Below are experts of layer 2 (counted from 0) of a mixture-of-experts language model. Rows are named router (the router's row for the expert), down (a neuron's output weights, with its number) and show model dimensions 0-191. Each number is 128 + 24 x the weight over its row's rms, rounded and kept within 0 to 255. Numbers have three digits each.
After each expert's rows: "raises" lists some tokens whose logits its average output raises strongly, later layers aside. This comes from a sample of Wikipedia text that the model never trained on.

# expert 1
router:097139155122137138148137147147152149118117144153083117099113133097125158093129109139117125133144127114137120137164116150149148099137133131165126140123091142125105152099133135096107159128114137142168109157098141102120103161098142139106102129154187114217156131149108129161094117128133138108152135128139135120099132071116149159153100128163109155136144100154135168111098102123114158136132122120100108111141129100170123094148135082111181179118128097147122130127123129158114101123148119139105094084115112125132087175129065089087172123147166149089094136108122152114108137114135098098
down0:096134165131103163136129103088142098101116133125122144115081102134070120133193136133134133091109140140154160132112138129158125141135171128076106089125134155161130137108116124138123143132145119142166127168112138154102103128130118166103130107112132095140121129110114168115142140145146165117144073113150147133110115074123143142161147137173115139060143140140118141118152138113085124150162136146116132168117078084119129116107117152170134129139071142150160151108086119100155127118085136161117079115124094134138108151162167099122146149140112165133094127122094128171131118134158142107
down1:094114127091135097153131115100165148106111125116132139163128135117116145134112109130116134152164164132104148139147138123076174116112088136142099149110104127089123106117155116186132146116113118148087100128101124166145101129158160104087169154145117111143178119142112089147131105179148100143139162142145071112137068146125155155131103109114099157104138103122154120169088123112117132117127160136141139114177129125131103156122165115088092131108139091116159131127123172145132112129090143102123101111129128121173126126117129125113122162173132136143164194152148136139153100111099102093
down2:161150163154130146128081140121114126103146125146124135121110156100176134131115088155170131148142119110135117090124117072152100151159140110149146093143118115128138091171154092118102142116147099134149104115092135128167122095096159144124132107174111130122172097119139148126126131142139059105147158168098124197093137106132147125141109134143121120137106132080109125144141164082112158144125135104123119166091117102132129149135156096156111130123124169098145162102130132109108140144129122085125168163155170081142142096114103135142158128125136141103097155174145178106131146145120104137
raises: ",", " and", " (", "\n", " in", "."

# expert 12
router:125122110125155136111125106165112136117121139094161136143102098103158113164118122097136181109105080093091139155142148138181131144130118114099107099138100133128133098144092167131147102137058162153151118127136142111155124116155073159137124081150134117095159142137126133120172137095091132090119140139164135134109108104176163111101135138113157161134134150127158112095110141161130132182139153110160123152123140166158149127144093103102147103118162134108144121118156140140109085156154148124170137142109125091102114142127081165149114171101137136133152117180127109118111152091140122119
down0:113109163136113087153106099119135141171151140156132123135111104133110118084162133118139116175118140133166154161156106127151118109120178135118130071172152100123145118121097103101141148072150105134141081124135139109136146148112111117148126162124120137131155102125102117145115123158154118104134182170106110135143208124123129175116104124120088092110143115172141111136116093076109128097127130048126160144132104122119116125115165153153148120133128135136155112117129158135127167154114098131115139110146111124128161113101115132126128154135077125131118087151196148112141149119152106106
down1:158090117113145153105130165138097134107119152137105168132189140108127113109121116136127120100150149065128166115143102108091103128096112117111115088168163094131160127155118136109093122133175117111087120095141163162154096121095126117142136171131149161122147158141121117126127126135132167123129138110138157153162128135085102117117120120109104117110114117073136120103125108117070164171157138090106155123165124112107130155162136148075124101128104142153092108109133113075116143099139126144119166146092107151123138158124133130170117141158155140147126150143143138088162136158084126169
down2:163143133106158115143105159068134119124099113174113167117113132169106105108135158140196124104107157098128110102079170095146150096132107088106144144139140148118177094109121100102126137108104104144138114160119102115166109135123134105160144141130129073138127144164105090120127147155142149128123121105108105089137135138156136143149103150175136072137100140135125133144140120141143075119149125149134119140128127129140100177176121135119127149091122148148138102143128125124151105155109139149143142158141063125134132147086138146136089129124104140080111103116129094096135158173173127156
raises: "-", " |", ",", ".", " and", " in"

# expert 5
router:121126121107139085141119131170150097144110136123090113117151123109099139086189190149119097136152131145099122146169094103149137114140179133151104131108123148151128125121115125094112128125104125112144192112144148113124138095081092152127135153116140146134133127107071121100174144124170117128132186122141131128094124157107180142107146140096169102132119117105165134138156136103088124112140092158144111097123106126098165138161173147136141181116138090082123133111101109151113131152107127152114130126189147171087118141103146119119121144099103130140158165107137128107142122135122108134
down0:144123123144136119111118091102082125163145163148123152099120126137139128098111095145130139118114145138161163099094118152093131135113149121078151162102130123161131100154111145144124104116125118106138120111128157131187122107131162099169164090147076138109137151103114161160138075131122096146099164191157132119115089135156092128102131140105112122135140085139170155187145154111157090150127140126118137157139143115095126144091109152110115129079153179104118116094119141118126166121111071184140113135140113139116118086105158153128153109096145143142150140112142130124150120133116153107
down1:207156098106163163096142131141092128074099113146149107091107158130109148124135190171127144157089152127139110153129148130133150077130125125118133132146109147139108120078137160155170134121160145079135078126130130118144144145069128140168149140155156124142130105136110140124160107096136112162127155121098123111160101057127150134103073130123152167147131111133129136116146093143122146156152137168108138159141092137153118144101127140110120152164091109123097122131133093110135108114113109146147132118108149128103139098114125110142095162186106120133144113116127091133119119109125111126
down2:127122149112133134113080088132104139174162131147119111108140098112141174122131082123198110186085146128127108166139148124108094101151140148150145124103151153088134109139184155129134122111124167135113125132123133151142160098112119158160143131096147107129108083142114122103113146142130138115113131125072143139083121117090121113155138132095120117135141114185142122188171092117109115139122087148125098109117133132103132138120099101127084156149116133119127173160118128116106125173134144142113102152124099151158109152122138160136103151118113147163109080136152172126160144135076103108
raises: "-", "===", "\n", "==", "|", "===="

# expert 18
router:108139124129129162156097108138156138126141133138108131164132125134159156123109128126107110130141130107146135137107115130112104157105100112140152162070138109129112144110121123129152101128142126084116115126186133158161111104165129137127127148153153136070107129073151080139132139108118108097114169121149140126130156093114138109108148151054111143111081161141112098182111137128088098107151143099131123153126116141127108155131135181136099164115148134086168096191129149109110100115114116134162106153117139129118139162159167136101136106066128126127157110103118157178144132144091086122
down0:131150108202115141123126167151089119098114128104067167113139125120134114110117133102135120154101154112087119118132124146109139168162143134128144105100120095102110101100142120150103130151098106119154169137143155123134105143117173160097093111099132151155131131157139139152154130138106137127105181131092125090172136111115147092141125148096123085111131088158086146155122115087121118082122124121174141083097128159124126124142107122104062150141091119124134136149102138110130125136150128186129132110118146135148120130123144207166122126139088121139121158112126090149143104125136141092
down1:150136087205148101075162149124104092127106099100131129147114084140105118141082134093115160107148176095143131111125126132184140122146155149139139136118174113110181142133125114140146124103118121107114119135163110132148107130098140120119112104127118155149104135174144127141181169112139160113123164131156098113172151090108104122142124148114133100152086092151114107168143128140112166170128117106118099150154115175100121143145091110147141149133185092114132131144133159100125128114143090159088091162123150142128145111142160097137164144134158117118154148114128121114132109128133103138
down2:127100110145114148104149152132104171142094132144096145177108147132112160111104105135120135130089104149186099144117113131150141138143177118144110169084112093124112119132092117140150113193102119134117138160167151107151122094125107137102110183098102140140086155132136101122123160087133127133135135109073173163087130113126165114143131104088170139137111097110119117130135142152115104129150110084156129144136133125164162112140112155165114121099149136147139114127127129068117128101077127159126102146110150151094120125118080141096136104105175130109125125162125113162140140132149144171
raises: ",", " and", ".", "\n", " (", " in"

# expert 26
router:107099129128166107119115107163153144146118141148143080101129124119170118173129117102158134108182139103084144149092155079141149123084130119129138081113137121160120172085114106090081107113124128109181138152120171110080130119118169088090141115158096136111109170117146143147115095134135115134121122138133138106152132148148109108134123113153123125109111130111106118129112161153160130128141119133107127159118115141168128133128147135175166148119152103139082112116166117140180121149160145052150125145121145079160116089134105120127112067148142121143117139132140088118132120106116141155
down0:145110091133139132138128100136121170091153133140172119146145120100124153137128152133108120137153102105162142173180149074120181084120127133143142161134117121110158130161110185101103153142129145184111105123140116146134101092136163172104094119131101144114131122128102094157139147093151101124121094108103183159077132124124116131151106147178108135113156120122125138111105161121145112151107062149128117120131129143149108096119165119137089107154098099103162104121157118079102122141109130078153139124095124138124140150136143150134147129138128106113145125106135086150133173143109140175
down1:136152145143127158126130113122119163130120119112149166124146129134060139161155093079080103138142128116132131098143135148125106145121162152149138159129114095150119074109146177136137141114121065135106144129099134172153111124131149149094144107122148110089154152127122142148121133151166167079076099177184104100098139129136116113120108085161115125127147086160104124162144142146122131126125118103126148098108147156099073134127110101109101137140086145138127137155097135133165139169109168142148161154110128151118135128085158142122151142093074161116138120129137155120138107107116117108
down2:154097147122125110072113120140140122157128095090130093145110116142159157168151154141119158121143199124121121137131132151150086109129132140109101147137129148084131124135123131141139181168120166078110071149146123094152121111111135145076123102074109149129129124122103157132150131163118111120174146153144080113138126107127128149155141127151191109139137131122127123138131119082171175136125110145119138147113124139115099114112039140152144147101123157123114144110145154149147101157106097108128131147161086152099109151169118144142117126080114117138105125136101106109118131139161107109
raises: " the", ",", " a", "."

# expert 27
router:137109103132070142104139110134127155125157139116129149115135108137091106123101164138143100149136125177153124120138107162158108120153100143185093112145091122152124088157143117158109123166127103158121125171159140089100077112127122134126151155123129145160113085125118104102144101085163140111154114135099116139130154114098106153121138130175156116147167120111091133123128069074123131120113111127162135100134122113098099161120124138070145112119124146175074138097132156127115134110098152141092126116128169128144114158155150140121135182113111131162143098140126174085160145119128102123
down0:129148182123127153073128143124106146121134142130130137106099126133146114125129123121146086166098133144138152122183124103150152128121147125124106114127115157070152098128157078126141144092128102138078087111141120170114115117104095115168164100148136167098126117152147138129122135138073146120084105120106141155146099088127163133136147100155144155142119124109168106122163169113131102153088111154148178103176175082131159128161135115109160157128146144127106139112122086144093106118134111116106125127120088124129115142145142079165133109086131157128116116079127143170150142117132142118
down1:143124124129133169159133127111107128140140148127100081135146095120115103122196105158177114119159123125135084129146098133104136175103160119076139135159101120152098113142084150093132113141199152106095140116082126108089152111115107106122161130123165131129113097187114156131140141095097139131092118136130090133122105121134161120129124150167120123083088149113108098117134151102110122127113131127162142154168166073114120140132118116126130138106113145131136107153149118101126150129087131115157118142120077191114156163093132110104144111112125161147100149138152108128148156125096149151
down2:098147080174125071109118131107127150144140108122149175136111138143080121194139142105109116130140106145147146129118100129088141131118135132136124125100128157087115129147147105134157120142123132148129133128120119102079130080104193153113116133119120101124128134182108142147133163123121087148141178152081156136129129152175134115139126108165168076123182095153161131136122109146127104161125112156128110120113134160124096139111120154164129126113071159147126111137113085111135114146134178128121136140153110144139130130125125132092104104127117185170115080143141123127166093105119086137
raises: ",", ".", " (", " and", " in", "\n"

# expert 9
router:120148107146132138153159159070148111124113110099109132148142114122118163135125156123123141143131105058126125121125119122141127185125116104123134121097144134151142103093114117174172101131144112128142164128135149142180178098109087107172133130102147117123150140061134120142171170120102139162117113138105091171135141110129149138111113130138181089113136111128142079120128116110153123137136114128150112138136132124102126152133100116166115080134128151158132157120082142153115074147141149141099164085130133180143125157087145149129173124137099132108174129123108165093150127095142115164
down0:125171132113141117142144114117142117078120111093149113119087136173165102190114092168139132159116187152103138088112116115140117156128107108121135111145153129142118119105107135098151159170165123138145064145152091178135137129143134118155116113139143101129112139122152095110125122156120124112118137122113138175137160107143123136109144121133138128125144128115145136086163119112122135105128095105132172079145105140137146129094137151156084116099117107107143142139130182157136125107142132140168096125148147119117133119095135053198132094130123150106124176078161116093150113122144099133
down1:130112135145151132126129137150138119155138150145132099090122136086098164126104110118176157096143147086120108127121085134152134157158124147112147152151107134141129120100202141115100136131107127118121136122097153142091130051104110139165106144154089144107142115163147160129127152122132115144088113174164114134142113147115147155153126107128124152115104176127162119125126198122100141183102139106098142123143126152106104149148103129144077125102130136145095082125091101109132088102140105140179122109131110108141092181134122128107129169137111117139144099098117120120147152076126151109
down2:088110119109144113160116164147123130106108089136107130146101141129169153116101146117176101136085103161100141169143089152128144127146141102133143140117157128123146132131088129105155075134114150142131134134105162162137126062158126141131099114141113120152120174113116124157083089163106155156113126144121131103134124120137105104145095123119151177116084131118128107154104145121162134155125097153053132083119134105134133154102155104122104121112120148157138093130125092121125107140140144096118164154151168103153155149146121132102173183115106097085099125109088091154137161141125106121
raises: ",", " and", ".", " in", "-", " ("

# expert 14
router:128142129108113112160136177152139086079155099136136130143175108111177140104146138141105155105134143183122115161092099162129190161104151118135153082127114144111105177144118123154176131136110141114118133158125118145135123138137124090142151171150139126121081122159113104140123109119153155103131131134156106110139110134111140092137125168108107165106143153152111119098149137108064139143164127135104122088095107111166119099119180115116130165119162109114140101162131165117130120104098118129114106096100148143117129069144122075111134104104113157089118112173137130152120136135147124115
down0:096121118129160178113096113174128134140140043108103153094137125140110149136127137092141116118148120118161107120143117147158073153131139131125193166088128144076119142140126135098130146124100093097167133126145132123141148113131151119146121108124159137096103090146144168131098155137161113112151164122107146086161146153088166087133170138133141112159175121102137103092105134133100117129096149086098127108127150188138145136135140123132090147100125127088124112130144136128080120109099131153144127141133135191101106164143129094112125117088145114109158145137132118135154121122130108119
down1:085116117114141141177124141100141129114186138128127127170147150123087175094130140142155131074120104120137142155135091167107117157161114120131118124152119119151130092062092135125120120127160126113109106158087163129080125107154119164143120078119085102138158143157144140154156166145106129134128094146150082142104127130139121164167107124167084120066126137155120145129097097128172107089121123116151162112120135118090103102132153138104138126120103150115126131146130089094151094129143139148094134116079111141115125152140120110114127124101096152183121118153098118103134143118138158130
down2:153124151130117143113136084111136159130132137168150085143139161137172158142167123093115123129181131169098125135115108115159131111109095119128117161097109091130125108104153105100147124106180133117154123119110119135126133088120120120116139094122151154105146120154126156142146083158087128159134131076147147179150143120136071146165122081138107172159152112104139105124177129106158114080128104130085091157109157156108105120158158151144098158110112115124113131158137066103117124142155089114131110097099142135154125085136162158154155169147125139142130133127109138114127135126144135166
raises: ",", ".", " in", " and", " (", "-"

# expert 19
router:118141103131107179171151164124133094147103136134138160161133166152085119153122118096146133121106146096133173113138150122081142141167117152140109142084118095138172107167140136126137115101159134123092138083145100116110119106126145135129149103133127131097108087141112133122141108158156092157158179139077134133153119164062125109092132103152150147152105093135119115129141100120128138135121139123131123083134147115104128137163147109143104124131109103143111139098122140145086185101156121169119164135157159127211133136143160115155133162149140123104131100079112099119114131098129137124
down0:133155138118140123111097113121152159163122143093157186091156124150120104150139102121150102115147132105168143140107107135093115122146121145111114153117144138154101085133095133162108115105133100091121128079106091109112097141124146151116095128130147098161157111122170144141131137129171110134140147128142142081136094144148105128194130137129154135134110107141106132124076111146099145085102096109117090123150117179146127113114124124106126098142136123096165137152094141140163094129124160161070134173114147140113124064154143154102114132125128170158083114106168169165132114154143114134
down1:124119131120093143139123145138131125158126087077131079112098148112096134116147122116166110098107079108122121109119149127113133157176168163163160147083111127124121108143089175168135163123112144114155120098139160144141156128102127129143166136094131184058123106128125135129150145131112146128114113111134146167136110144112154097141127110135132138173121126093091112157110097125117090115139122126167092137118142126108103168094159104123147178112134121104121159121086175116104101140137111162143143126143092165155130114111158076160125146133115149116095124116154110182143102136157157140
down2:107150163176188129095130122148121126108151123142121117139110149118136132136135153139120124101144118161139063148127107129170107123141096184115133131118119175186134124111088140109079131136096155127146114130111140136092114095178121148146152117117142086166121110093129084167113105112125106115136111147147126187103116096104119177139131121111120095144115165158132137142114083147126093124127122168114146104171103149122140140117144148154124145108126173100155108120138144153106155087111139099154163158167149112148155143143120094084085146129090114147107143107125149133132148113101094114
raises: " and", ".", ",", "-", " in", " ("

# expert 15
router:089123137148148157138136133126143141127120108106157140144120141152149136118123095150142121168169101139151114117165155111110134097131120139164120152106119143115113045102118137158098124101158103135106137169125098140141143111137178174157130114118127114106118097095123149099096127137105118144132088162114165134159149141121093108152140092087136107142132119096074129129153116151177115115128123097090106157145153147062159132088130118112151134179133135154104132122140100124106119131119130148073125105111111096105140155122129151155175129146141170093141132167160126119141114145077127079
down0:164142128139111142152141136071134115118081127090131173132120127185182103129094086112136193124113084160122156132143136074141125090085124133086161133130138106160155168126159107122115133142076128119110167131131120126133132149140119124113165173156139171125098128124126136107127083177142095104132130108125133111154144069120117126115123108166073097140090128137144159149154139134103102151113124146138108152146149144136114158133143163131101112143131101176133102114155128142149089111158133161110092158126118153155127104083110147138122117106139138125113122111132117125139113144086141106
down1:104169168146117125114138103123125165120128164133111168147105076123139116143112132117111134124118154060080106127103135085168081131149103130138095099144094074137086124153129127105128093125138105154132114130129142180109150163133170129142147141172101121123118129130132134101148148158125108162140144135113163143128144123113127130129132123068112125139108101107110110143142128124160133099163116148125130147109119142118162156124110083098128132096116150144103123132134109168119110109127146132133132132217177127100131178167148144099114175120111183141127137150140151116130121108093077106
down2:146140152087128118137080120126166156131151150105126132100161081099111193136153132134151107131087123173108171143146125100128090091100109100129146136152124139116173125132096137113139124145131109159150111153153124167145072159130114135103118087138172097090140110139155109106152115112147123108085139133109142133126108140135153125141104132168129159161096133137106097120134117148142147113117106094144168126139144106136097154130125088188107193158144096124152125139128138133136141112114149177115113112144128124122095155115144170078135153070134145092137110114116096102100137094119146131
raises: ".", "\n", ",", "-", " in", " and"

# expert 7
router:190148140098109105135111118123101135118189145137139117124141148160086095108130132089118091151127150118182167105108111183107142115115174136122150112129125155122136113078144152159095120108120160143087110110150129115106116108153151092094108096113088129135153146136133091105110134130105111138163107081101134118136139143114140108152118157138130120103143100145112139089174158160124115129087154088161121142125143141125110134101128113146148091142119192141094099109128101103109083143113107133145168119100091111135153106105109142118076133156105110114092131132129123140135155162127155087
down0:122125142106156106152117168115134134099149126132124152129142110147161126113119096132166126126145128143117107134170150166132165175097165151088174136100118113153132128145098128138134140099115114110151123137123132058144187140102155137102100169151121133110132124126134152156141105092130161143095121126126106109092093158089148175125140152113179107162062083111101122116129140125117077108115166152108135093124192131100088094112114102125111097140119121122113119124108136117125108098146172117138128113148135130118129176111115107114132107121107119132181171158139118132146130120105126184
down1:106137161093150121125143157140148108099109102124116145134130105137093122103130107145253170070093122117109102156104138088159111147105141135140167086116145135102143130153133104101115114152127098110139184143123070108124103135168124164122126113130160102142136099142101117121147112162134139125133169137148073098122113111129137126115094148139144091075090145125120100147139122150126137138115145134158163123135156135095175154143150137102087126097130123105132159156137123148121158138120163132100109162104134140143144142130108132150144115137084123139127134099161151102125136147142103137
down2:142102134080145117147162139128148125102176121154158151085143109112132157099115170146172128159156138131128159140120147141108118152117095094135102107111075158100168144108137174108142117150110131124099131117113127145141136097085098102119121149138069142137137129186080083147134121135093144122113103133113121121145126106090151179149106113162104157119141139133152115144119138098164125124179096154152146088171150128134127069114095143130111123111148159114143126132144114125092121181099107116125091100133085168127090114145146126105100138153130121107141163146134142126142092147122096141
raises: " and", " a", " in", " the"

# expert 6
router:154115146170156080122120125065121136103171120110141152158131119134158140105094116117152147161097068143120096078108166117125102136132113156131134161128144126112163164133171132189154154126151134118079130152115103158135168140143159116135112143140147099136126116137111178130126124134116085160126096138118148085122148120118082106126143124096091095120095126123124205131152100122143128087149144132099158155146130132100114120122132134150126108143118081141107140136143143129161161091124148147077146146165125139119132144116135110149158125088128137107136122101116129155078104106162156142
down0:150124143081123144136095093135102117143146078115134114110125140108123137110158146108136134155147122120130167127114115107161109116112104149119165135108109090097134150130164095157151107121166168085127118099135124105146141173156148083187142137153146107086103113081147165129148140137167054119170146123174122104102110109108135138169137103149111114113147126117135074138131152151147138097155116139145108146137117110167101149121163087141148104157116090130143131104136128136139133104124123128113170110125138191155136089143106155118141151119121156111149118115136115122093164104130116064
down1:146112095135103138119120119173145074159127143116120087144129135155117142184130143156171131109147118132151082111138121144126144148129182129122133116161165119170117130157118133085137152084129136139117130152144136131065091079161151120143157135105132118134168098127064136098123142153135136144109077135175109167146115145147156121157137117138112115118147136090127106122087133112100147178117083156130131094108120133149140102113118156115076090123122174125126112100107121135171127117151126128092124140174146131133132136133135129108102091099154151125122104127160093064097123135124131146
down2:132124113108118131127140085120126120101187122112141138143103103117162108095132102155134119140139150116156120109136150121154108162137162187089130143083126131127151057162119105121103147136155140122165148069152108132144136136161156100155125125094112151145146123109172129121122055120091109148150086156092155137072107171103131149134144158106109141139115144152076122126098097132123134139102131175120107149140139121117100140143115139120139133133112148138188149113104142171097134138144098128136109124122131176116098138094073088152104125107124108115132151155123162137128148124137115166
raises: ",", "-", " (", " of", " and", "."

# expert 16
router:145125127107096114127160160170113132105121115095153135118142126105142129100136103158127113140109089108143156145126119140152168147118147135120132094185129122099121165156184130122166123142154144124126181129082160121154133126128117112136151151145118096102116173119173152134121122117131140115094172103131125125133097104139123128104101135138112142128135110127129166172123140131108131085112137119148113099139164123121123101124144075099111153136137082113128154115116176165139128202121075117119157145145108131158108124078148106117061106083083112128117171145132141173148106095136098155
down0:150132114123099121099098147094080142119125126101133119118144153129186158150093135144127113113175129083117088112115122097153107102129140164117132139147140142131127118167135094088095095141112148097128113120144118182106130154114162123112115086128093144123125114103129178140102134150092127174133141091102127156104136106144113151131095154168183121108155140156130125117162101108119160116078139148152086138139131137148146125149154113146161138118122136091134148108174134125069153136165177153133129098133152135122165143170164118176113123059107139107143101141115143122134121144151115120
down1:119183090109133103160172125133093190111146145099105161128114102174108104121133139136142137137081144092167101119110144105144125112144129102124113168087102119160118140140145112128158115174124075123137126199141126198133117134129114133128105100070107135141104134103139125129110157147129113144181145108092123124140153144111106127100146139097135116130142153114119153121104132123124132138069114123133151135125077117131150144114146159139190134131102077142149138111103137116146148145104093113134122109137140166128113106158165139099092123109107096120161137103129163122114162122150167128
down2:140142146145108138125125089172197156073075109124140136143143098157113138132142111145106119134146122151139144112126120162115104164137107144137145173148173116128136119153141131133113129125136119141121129122076132153147134125168109130087126142093164133150117095107152128156137162129175161131100135153097113161124117157097184119123141108134113159076120125116125133086154140065101082124146105082133135137110111070130103161132113113117114169112107150130125108171122156083104130107106124128172143126130145155105093158121100121153148104138095113129143141114139140094178122090121121088
raises: ",", ".", " and", "-", " (", " in"

# expert 31
router:156116160143138108127165160124117159155105127153131143147077148131091115160121132152151120109132157127138147114151159096107129091199194142120137116157123133141152122125093104099151145095144136127104120088145112116155135138127122157102128179093128109136139080147119154089138113120140079168105123122086082177135152131122127154150105111119102082157101143105121122116144141121145106122073154131102131141107163126116151088144107162137135090071101120124120110157144125112133171109124121150182109178113109100085119132120119125096109135143080104102128146109134110120139129109121131118
down0:121149148157115107135148108118113152166138109148142164148141115089131128132147171176102140153088125118157127105171128161130108137123109134140113145156157145089148153096115127154139112120107097108106121101126159144133146097115128172128145107138143083080094123131117162101095142178160060109122113130128120139166130131125114145063155108109087108139122127104129120157105091116185092100125087141120145158124106126137136091133091146118115142120129156136122143106163114116139130107109150127089103157132116187142100177079169170147094120125137123123126138122127097109124171171137110115
down1:155086156119117129142146151141137119116091122116148111120146151135098175074141126107135131149129153132141174076118123101164151150142094124139113103118166112163149115158122110154139104160130142125110106107119132116075107143149135105093113118121124127104152092163161190149108171144101113110105064112114118135097115141095112085159133115146140143137104127102142146096123137107134124158137104099130122125137132120085114090114114142158148179158090197131148129075093162127149129146083110077140080123165117145114130129151144126157183110126143128143152099129127112126148133138129112138
down2:157130138129138155166173147121120124151101099132113139109109152144125138119128101183216133140114165125107106152140126125148119112126138121110094160135105159145111103109123132151148108114118130142103107104133107128107131123161135118117138124154111114136116138125092154140086121153084133121104095082119109123139149125122136151150082111107118138132135130122136166107122129124144150130045135128121144125086182133097131120177151123132113138105174188092121143153185132156136083124158111157160147142100108123156064092119113145129108115137096101141106141098160116132069124135089127150
raises: "-", ".", " and", " |", " in", ","

# expert 21
router:156152145115121098096102178143127139100147145111142135151165095122136132103139123109138082121150129114118142105115124110137100155112111157120138118186128114102112107156123131162122121132149126093107188161156108163131102133152076136099149151140124116128095160088156119101161096132108113132091166119114149124158154151158129141108126126125142161107140131158158092186119117108152147097086128148131089094141122156129143153117130138132090093088107116126112168137116111160087116151100144114122098119111160071102159140114140135111115112120101120173182148136166126137178144134169107159
down0:120183124148114107087130121157092116119127144132124128111121109126155172119119131085093114113088138147158147094126110106122142088118139132162127164124139133100117149156174084151145143150132146147127109156166106094135140107138141161147126158121171151141181122127102122098134155125135136101113146127122140136145148132062142082086154162098144173168160092113092128159121106118159087145120151113145160103149123129133140141146124142130123084148124154182083138120185122172153140108122131133123076147126152093146154119120126129128129096155159094091139094094118122128122108090115108154
down1:117141172112123155160117131136127141111148142133144108149116140127095110124121108098134181103115163131125099110132140134115131123137128121159182122081167141118120163145121096150135150098138128198071098140100134137104107129129128104124122094157160109161073181134146079103111123085085112161167134142129124129138143156159200099111116082137086078121139130129127104126135135149121126087119165115134099132149109131139097123133118106119129148128188121154087114113127094100114122125123105132177133147104124176119155108109146161163131125136140106127149097128140094139105137106105142162
down2:085125092145107090148125151157167120107098117158173131143089091121121139120144086061152161112106124059110131133150138115144104119139071149115141144142163150101107114139152106119073149146112128105125097140111136133150152126129121122114137162148090099139145169149129114143174104127103178158148147086131122149154171152134188124129147121106117119190112138097182118110158129143142113108131100111122147131142128170103135122115142129087126130108115136097121144133126130148108143106141175121114124165118107137090159126135133155126157134118160121120153132132087150131114105099132153179
raises: ",", ".", " (", " and", "-", "\n"

# expert 24
router:133156128110099143129147125106137123124101162135117116123100105170131114128121108138099166156114103147154137118119116149126111110092124143149109193114132154108156182144119142094159155164140128132146147118098119141102121132112076087159087121135143124139115065130126164140140144149112109131140104104102129133106110140141155137110113112145124111111150120156125101114152142098149105146100104129100085117127124119144135137135131129112150078155093096137157155121126120114127211126125119154106168049125149159181137100112093175184156115110113144161170146131100168102155111122143140145
down0:159124123125104120118190082097103133112148123077078139111093112117119153123145143134082099138129132129144113144131094091178133112128137132106152136131118115173156122157145099123180128127139142120116135159158113147133107096171118141117141123122110099134129108132136088143134181106081151141166139146130155126094121144151128154124131164115131148097135106102109143160135165124139150096128094104164151144163150122181174102137131112150110150139110121136080158103133141103119151085147170150150122147112129101103128183115143130123079134168131114068096104094114127153097124132099146100
down1:125111139158141199118122087120115145084084166118113113114120091121087121091117124101144130168132131138165108136121140139098100133159131132153121131131151127119078124132130100131104111104130181082149159104140117127131139107161125116137141159191157094083165130115144150132088128106128119132139126079122154109080108140096144100108134159133147172111152118100123154112173125160152139098128109113166153158172129119124112120157150145101121111146061176129105160150111154114145152110154115126173125106130120145112104146081124126127142112102118100171149164117131118144141130101154109121
down2:108111139141125106101163112108112116145159160123123101176183114169144174145138176147157114146131100135133126143153099102154148096141143133112125157074124100143146104069126105132131103159144108150124085153178094157138074118104132129102146152080120145100138152109145139161121111138112131137113099124136163151195108094104148086168123089112121124107081145142115162171122146122130128133125106114100131128151094153134150154119078104097102128154120108155138124105122127112124136128111122092133153125168122124135140156135122102130081116164108122108076155132115131161128139167113111117
raises: " in", ".", ",", " on", " to", " by"

# expert 20
router:146151150131092130140129123163124122181131129108146156165141117114102132143119118083120120099093152105173128134120136157059113139160114140159094088110116137127124107168111154137109108086156108128104122141129110101129124082147171121096127105112136100137145112120108099108169125078141123132149105146079150137123136121095141152147087114148156091180153089146127075136160167146176101162109128103145149145099131123122107094106106110131133118115133152142096111093127126180115115102146126124111089144123134156141137081161150130124132132189115150095102126143135146096124140151141135174
down0:108116133128097131121125171166119158168109128121177140137132105149112136119183156135087093122138083118146153130095106139141155143094155167110110163060162123137159146131183103152130102095133081103126151120119128109142164146122138133134161135125122149110120108113141157131119100126141151128155143087147089158141099158131084173118127116161132114097104120125109093148087119115139086163137134122126163104134175122127099123105066072130161103124131118092088171144137108120105109144090158141118109137102148146103134128146134134125178146149139119125136105148145104122113153163129118154
down1:108165131142118149173151135138132088115157160124080078147146155108132103099150145128135159113119142100111067114147132162154066114115128143124143110151126131113092127114219156102129105135097141162101148146144111162110101168099110158157115133128141148116128138146130146140133130103165138134119100152136096111137128154120128139168145150120106098110125053100171090182146132118119092107161144121099126112162132129107082104157118116121114116104129141158171116131118175122120133136181148159129125099121110110104142153106121148106112173149133144127134115101115126102123140134125096128
down2:131162120157129083150134142130125132129133113120093104132089152129102112131153170160105101095142158115172119058100144130157131166134057145125124114134126154119107110118111130110130142134150148109166121098171078140148119116108148089160115146126139125119093141149137125125161155075096086120172114159146110164128132082162158162129074116126151135116097115089131132125154108135145189095121096117169127145097104160168158126146140154130093151150113152149123150086144151128129135110166129160120121105085128090133139126111146141140101134138151131134113090147152153131150122131095136134
raises: "\n", " the", "iss", " and", " as", " ("